Experts of a small language model.
Size: 11 layers, vocabulary 2048.
Experts: 192 SwiGLU neurons an expert, a softmax router.
Training: a variant of Muon for the experts, 769M tokens, 5868 steps.
Below are experts of layer 3 (counted from 0) of a mixture-of-experts language model. Rows are named router (the router's row for the expert), gate (a neuron's input weights, with its number), up (a neuron's input weights, with its number), down (a neuron's output weights, with its number) and show model dimensions 0-255. Each number is 500 + 25 x the weight over its row's rms, rounded and kept within 0 to 999. Numbers have three digits each.
After each expert's rows: a language model's description of what the expert responds to; "comes before" lists some tokens at least twice as common just after its tokens as in all text. This comes from a sample of Wikipedia text that the model never trained on. Tokens count by the router's weight.

# expert 1
router:530479471508518470460489501518521477505491525494503479514484456483505483533486509500514504515529483497500506503569545539551536466518550497516454539492507509532498465491470485490475493485497523509510501480473464529506519515494473452499548508520497509465504471492523503493535497492495470514519515493507490513512519490432510481549484512507520488500475518558492532512494504460517486491530476525496496508521504503462489483494494485499508523508490498493470518546508492518520521473480509496506475475484527477504491503459526481473450473453477469441498445501543511530519461516522514500488482535486478497512463502454446518483509466556526472544502472465506533523480503512467499497495448488539508501488565548528489538473529507522497525499507525457521496515493527482467505580516518
gate1:543515474508502535488488515497503455519511534483531509529510514472514542479485544476474527464504508476515523465495511494523552460488501510470473489492536527502527534533533511530478512482448501528517505506486488502492495472506488476488456494502476448518507439494535476537515464484503451499506506472533524513493506534486547534503531505503495512483494493495468478488522465451491473497536495512491471506577498472561509477478508496519521481441546493495533492568504497495533478502467469540481489542521446484454485462520501536491493490487489469475523488465481513525491464510480522548489506497516500511484497486498474445456485528478490489511474480495521540522488523443506496510517487459522466492485513477505486496505503482502489468504509511500493461512487484553491461535521483
up1:540526536511539486478482505504502467536466504504533468485460520524539541496499547433511479462510474491485502465511479551492568506521531481435502497524516504472517551512536528477541472478451528571511511475524462479478468468491474476491521466455467456471503467493491501508514514466453516526460526470496491543505560475444510492510489507488505491492502491470481485486488476480451481494522455517507498492519455525509483469504531477505494526497557521528472498544516523451505502511500490530466495484513452495486485504496529519509485487506521500481504513479493490507541479483484515533519513504557521473500506547529521505483480487534528486484500484461489503483467502479502482489500524487523498513483506493489486500463525499514484491514513467486545488512500494475516492525508499
down1:447477503477496529503488481493467505445502549537475505524490482508504484520512480484496563504517502509520499512477505501474473506513447501512503472521490477519475491495465480506508525518482458480489521464476475510467492478473500520530483457483485479465496496504480504510482478524484521476555463470468524461496507468454503476474493495515507527535471522479494525548500516488471565542458531490527483478457498460501464544523525493517502515510484509482510491500455497535546514487465473512499519471472448513488492476510489481452515557524479536500515490532515574459506517477481522504478491482473531516503491479490553464511532480501514449501464494494480488490543516473504518492570526495527507499570490528487497520523526513512515471480502501466470478499461499501484513513509472
Description: Verb-ending pieces ed, ted, ing, ting closing past forms like opted, collected, belonged, declared; also final digits in table numbers.
comes before: " by", " |", " to", " in", ".", " the"

# expert 31
router:491465485469559502504519501446478445504506513472507501491486463484457467574510491541512512502497507524489492510552511523520502528542512519491445505519497524489489487501471467510500501508501533504478482520483518493489482518495471511499522546523499555496523502482484521537554570480515501520517503494495494513565520505488494487524498480524516463494483509518500521498496493487506532496522451536482493498527521498486483483470470458539470524529487530490499520517517497516510565488502494499553488455486549477527500519497493483443472476480472504485520462474549435503493504505512510483478470491488486496512467498466480517484463483522517517512523474515512548497468471515483499512507446506485490476452543549511468533486494518523477527542498521493497469512497523469469460524534473
gate1:505511540526456474499463475529490496465537516484503502500507542540445477467466515501506511521504522532521476549486509539515499540464501498465508507562483521546518552488468521506522528512502521536504526509500512504526523515496515489473513496498512468461522462507471500529504502531512492539545512481531500476470481513559475489504545529459503499464511484500467502480509534480488532510496493480499502520521487481475545524549491476482524499505480510556487474462515513535466447471501521536506488533529518520446535516529558485483494558533485496524481500517515490513518471503515482490488489461509501505519464513527525541504507491484478489519471495469523520495542507505503555472503516470520540493514537490475514547497516506508516500472519517465488510544456470505477516549517521
up1:492510521521471484504510493538543479518523514503492547536522534471499513497508531484511476506539511497481506508512544506536545526468538505479486496539500497528491494494489492526499487480520469521491473540514515480475501523505491480496521493506534494471473508503477475484499530537498513519549482464534537468487508527516459504489483501492491549501490466483467553494527542489456491519513447495499536519504487513503482509513535536454532480500490494519434503477525541518466500544468508500503486530478472501520531469543518464468475511528509535489434450561510439496498466491502528538484454465493484519507493510534511485506492539508534504524468525532507503469520489506516540502530449537504541523471523484527482504533524502521448482513480526532513481539491458498503517522492487
down1:509500476475543529466452475471439519493521493496487483482495460472501491505489521498479498467447503467471537512495503505501495484504466516555500509497469521507483495529491510498547506531452479513547482441527480540507504465524529503437486483494521519507518485473533525528504441446536460476449479514481489543512493496501517508508470515503537476507505508515499494490498463509548487480539518497477517512504536516507481500510489473514515510505461492492518499487506525538537474471513468469493505508516530506527468498479508529535515470462547466459532520455499527509459475472515490488522530515492520473491509502531535476511497438533491473462494457505517503494489541488481492494476530497488494491530484480455540501490489474499494497499506549499496459482506543485553482449545501
Description: Commas and linking words like and, for, or, but, as well, plus old/ous in Soldier and Sousley.
comes before: " the", " ", " and", " a", " which", " as"

# expert 12
router:523481465522517450461516490488509481493462501497469482499482471520492457516500524527524529492516492502486489498534535532560492498490518485484486511470475478478465453516475513486497505479503495495480497489468469495506488518482443480477521510522503528483500513494504499516514505453480496489532556487504483461524505501453518468541446498528504479543495499557500526503499496472500506489503475526472483523502501487487454449467474462501485538534463481488452491531503546530521506486530490482511508461485538488501505500520514521518502493496472519447507497483508527550499471511516544502489470520463486450503506478496445512512475517520558476502506494512502521524526497524464482503481427492546522471485514478543481540477509542516526534505515548499541458516484555517463497503542492
gate1:492500473515451510512523470504521481525474509495481509477432549509509499518557510484520518494450456500464476469476522466486514503520535508510471512507508487449508480476478482508510466509464507519491508541450479515505485448464460482495500507493500468491466504493533526512507510513524505491500487508517545469483503459494518532476499507444516456463487539480503528475468526500488527491493507485504485556492475478478493506483474535518494484509480476500524547517531512547469466495505505507473452546503479496488500527506498533481439492473498474452517472536457474489521492472511496513460506441510506486539478481501476516532489508505514520477507524509490522517488472489478507456509543524505505469505446540495495497452463531453473531480542520506455508509518489544510458486518513
up1:529494530506498482531534532515515542531489519513520476489476580462511474473524480522551478517475486537462487467502508518488464515515474504492480511491481511479464487517489495527509482480503465542514531527478498507514500515483485489482508486468490480513513531534486500474537507464555482469540515511494543485513484477471508547508493521466463491532492541483460529498483494488479490552481452500484457542482450489489520496493508502544479501528512502522490531454502512514539453498490508483464472490513552502455486563543454493505503489540459499496517511476483480475461490465490488550523482490523463499502524486477498525512499530503525482499511518458453477479521530524476477486507491484458516487498497529516512537532479507512509536486506488475486533545493519453482519527452506
down1:562511494495474493478508461508496491504460486495506497477521488563466521443492502508513474516509528474517545487499506484464529527505513464473543516536442478515510518509528475534456533524511543499514471452505486498529500505483506477487475542458508515498498519496512477520490489482471491495495523495525456529498464512456488497510530483509491501445489487504534519506515506503523472523521541493507534517508527508489531459504488559502504486494471496555501498480483512546498561500526492504480482481436489469538483503473527482517560500508471453515522532467547469543490473480500502507525505533523519503524541521523504466491522429473520486485455500501506461483525472492517498498498492474482496480498495474544489473504521512546469484497447497488502503495463503541453509484491497
Description: Suffix pieces ending verbs and nouns, chiefly -ing (filing, according, working), also -ment, -ed, -tion and -ning.
comes before: " to", " the", " of", " in", " a", " by"

# expert 43
router:533469500492527495476515500481463516534467513461472489449460481466482476527508511505523525529494483510494535517567545534532498511534517520511480519499473522477474519487488462474523534487474523497496457482506471536435484530457511516471527523512489502483480487481458528521488522464509483495511494499488518484525499536467466448508485499532494519517465518514482513481492466503524514479534496528478486494527513502445473488486486456524480523517489468497510519517506495531547491499522463520516470452492537486504481526476489510484484435465482493485524486477557486545448481501537549508522460517454490503541479514472511534515486512493479474507523488462482510488470497512441488464511443485550503493496518508532515494482547498481465505521513489502534482522487496489468495509526490
gate1:491490512492495466447491494579507443510488496501482515537499509474552470529526470449513524484520481517485501471523500464495499447493534493503532470497506545505523483480488488463495503457509533500506524492488495472509513495479495471523470543490493475490483461590488502502499493514477494510511484473505516549534471493522555493500513474495502479492539508499493462502465478483437492500448498500527478485504542501504508474476437505479492513495473534482477529502479429512485502499519504513510497497428498472518503518520510490492486474480496464520494461511504542543521494487506472516530528530528500438501466490515519542489486504465522504478528502547496477546490478489477491450495482517490512507480520475548500520488476463509493494518460531507491493487480499489507517484471550
up1:515521508506477454474481492510470482476522450503452490481480523488555477478480503491505537514523485511531493493494468501460482464474482457477548526522494484475526544514488504464553525507500520473538521529495473460494495519467474483519528472554459522502488507564495488492482504522503511546526512461454492506530511487468494502540517489513521506516503544519526501485487503503480504522507522496452464449512508526480500473470523465504509508536482502520537458502487527498530484479505450506497518499452531504504545492509457486528518514470502504503467494530514501586471474512515446493556500519499505482515530500500478499515504490444485542500497533542488506533524526468482514504498492470502487476496538471526488490489463500524504468455512551493467505497527495488468501479516532
down1:478481513495486498537451511449485522501484546501506486506490519434485499524495503475529501486462507505471510493534546479509471564544447466504475447480499517462486504507484515527523503492513432471468467467487501532488536477529473546457462527503494458511484498510521501523467488492499523452479526508467526476526529522539481469487471536494463533480518460531472529537467524520472505548486520459488514496510484471489530562528511513514498541451520472542491502530490521507482493486466545496491507546492503471512486468471507490467506500536510508516496498482474527517490490508502495509494530529503532506483502489475516495517535504474482482517501478470483502440458485504498471498505510480487491526537515492480483488529476463475491521527489517471492483542497516521478539542513490
Description: The word of after nouns in titles and phrases, such as Premier of, species of, prisoners of war, plus among, between.
comes before: " the", "|", " a", " his", "f", "fer"

# expert 37
router:530462450500536507457502524471478487475516497504456448520477461481447527541503523516507525512502455510473540499506509496499493479530536481486476490507508501519533485507480496492522566487483503542502529474472477515478524556450475499485514547525548537454519483477494503509510514507508509525511530475471471464529471537494491476496431488554519477485466553515484497515485476501504507491482471527500494514501508490493473471485461511519500489533496500469468530511527509472514548499489469510529458495491490457528508491502503489487480512479449503469524488499505507480460478534518522487467448521468454490503494484480497485428507488510517507517509459510471507475508482530511533478467483489502455490511482540478479507476502512542507516516511508503532469505500510473467431512529511
gate2:466521512533511522498523508515518462489490476489527490543500569509530499493570544445487470477470525509483528490490471527517525536484540512495477497510486519503430516499480484459498508541481507499519520516534480487521533451533509489519508536500543460485504476500468505493466511543482468477452496481516494478457468508500492452486481517516500522479487473483501513493506481482496488545454468508489474492529526478470510466510475444487501515441479498492500458499488513554482472507519505521534461448492470548546496535532514490506521502504496508524523501519481514527487533511470510486537509474509469487466506499503500531498507463471511511515495503452489482516468516516501514486530511518535459514494486454492547507487483543564512503531548532500507490514522502520525481503518504
up2:512481525488487464475497500467467504514514492504465503453520466482490486509445486513524538576507464491517469519539547524507461480479494482509545517526493490513569504484531525550488487465503538471511499473462540506498520508459472501478499460507490547480492545497511479548502496486518522512504473517495516512530530507491497556520524494492505445515522521511503490509494477470489519504510538460543491495515469520563505527504521529533476466497547525500510512480550477487515523507514489494452525536500557441530502467486475523458503505497517507471491499513508491482553460480511495495471485495482490485499503491502492491501473522527481496512533511488526482505533498459493462477454532494496531489492523539509447487502507501424521513477469483487491502494494468508480494477478482
down2:516469568471492496501515522509493508538537456554487511483468472474514487467513497504520503494526498498474566477513507496512522504512497534488542460574498496534525567519514480484527513485479521485483508499491465499474482477559509473540517523471487490451520515495484484497482546497498493512509493519502471493493481495475475495491473489485512518509530435502493517509486478500476508476448480490461519491522523479508498472452542509499473520488516525488527535479485530483515488473491537487504494503534505506517512437493525518481553497562530492483510495495494506466539497533493513522514486511499481492510509494496453495501546454568482516516495528487494452531499473482487538493453525523471476487525481513502479490454478497488520447495534491536511520480551517496506492488501443
Description: The letter s as plural ending or mid-word piece, as in Opponents, catastrophic, plus == heading markers and table divider rows.
comes before: "\n", ",", ".", " of", " and", "ion"

# expert 34
router:524482477484538479490555501480469468511509479498500455485509469447465462548505510525513492492501450525481508512537511526524494490519520486458468535528458536500487481483481485494511516491505537518492485505496470490444504533490470509470554517517511514486514473460500517501476510476488480521532523481490480464543471584503495454527486463538508464496469522539451527497469496477513492513510468536507509507476486466511498500442482482511474517521507487477497544503499536521550529481512489511526480472457528474543506523502513480454481492475481474473505470466554490502494495516503522496512487505482485475492484489454522531491446484507508481510529482508515503518486477493490501493489473510482497475440510541493489539475529536512508496494508540509514475500450535460471464514537507
gate1:507505515513475488480473530509516511519479496510510500484491519458505484502467510511493538491497514484485491475524499517466492533521521553511469531481458498506527569528467505482516528488517533489536531489544572468516461507479489444515546479522495491522516508498511465544542477515529452475463470515470450513460498480557455510513485507461497517475501492476472495502511481510519492510510521465508497485479492548522534503542509541487504529451464491487469508557518496521527494528465503480478505519510504499475514469519500510547480494506482528479516527509498484541519515510486504502475503495451463525550499495519486532476517459481504471525477492487445487495542466498487485505517497480524490504552524490486473495517485446482480469556499478537490526463500468531528504486490462
up1:546487486508519483486499515492482491519488467513454507467542498483480497505483466529478486471536505500497487541469478527496505528520511504529518511470478519494532516544428510456491508528497525498502535503484514492554471526501504447493541514500461512531491495523509501533497461476483435534530504496450464551502494480509472510484541496470497514479484510483506497476505463486475493500500492481506465473546505517508534483519503501465505500473460527516473521491490497523504482553515511499509444490498473521498497511488443523495497443497526524465523506525458491562466449477499494496517482513508491474481499522507469501462480463485528514532461504522495492472476466489477551550513468505495519492518485497502457524505463444492519428525490467539515497483483465535498514480495478
down1:482446462527495501557493512522460486490499534462499498531486461508524521495506463489469556503497539484490479464502477517518493504522487542492478513526524497479441478529482502485512433497492531512523491497499474464462463491487469529508453457503537505527509514533494525496500484483515496476476506489514539427556522507493496470447519498519504496523526498540512511521486511518495516483517521487487528511489473522487496510488511529476494551480514455527494516478471533509463501484464551448548497522459491521493517516526484547463488539525513497530469507475468513452527522499485498490520465501520500528495516490485516527502507529488482499507509502492520496553496563480514510494477521500459498522523500519497511495500476498566493539494481513460487460450490510515515508546483535
Description: Commas, semicolons and closing parentheses separating clauses, list items, dates and place names, e.g. September 25, 2014.
comes before: " and", " the", " which", " he", " but", " 19"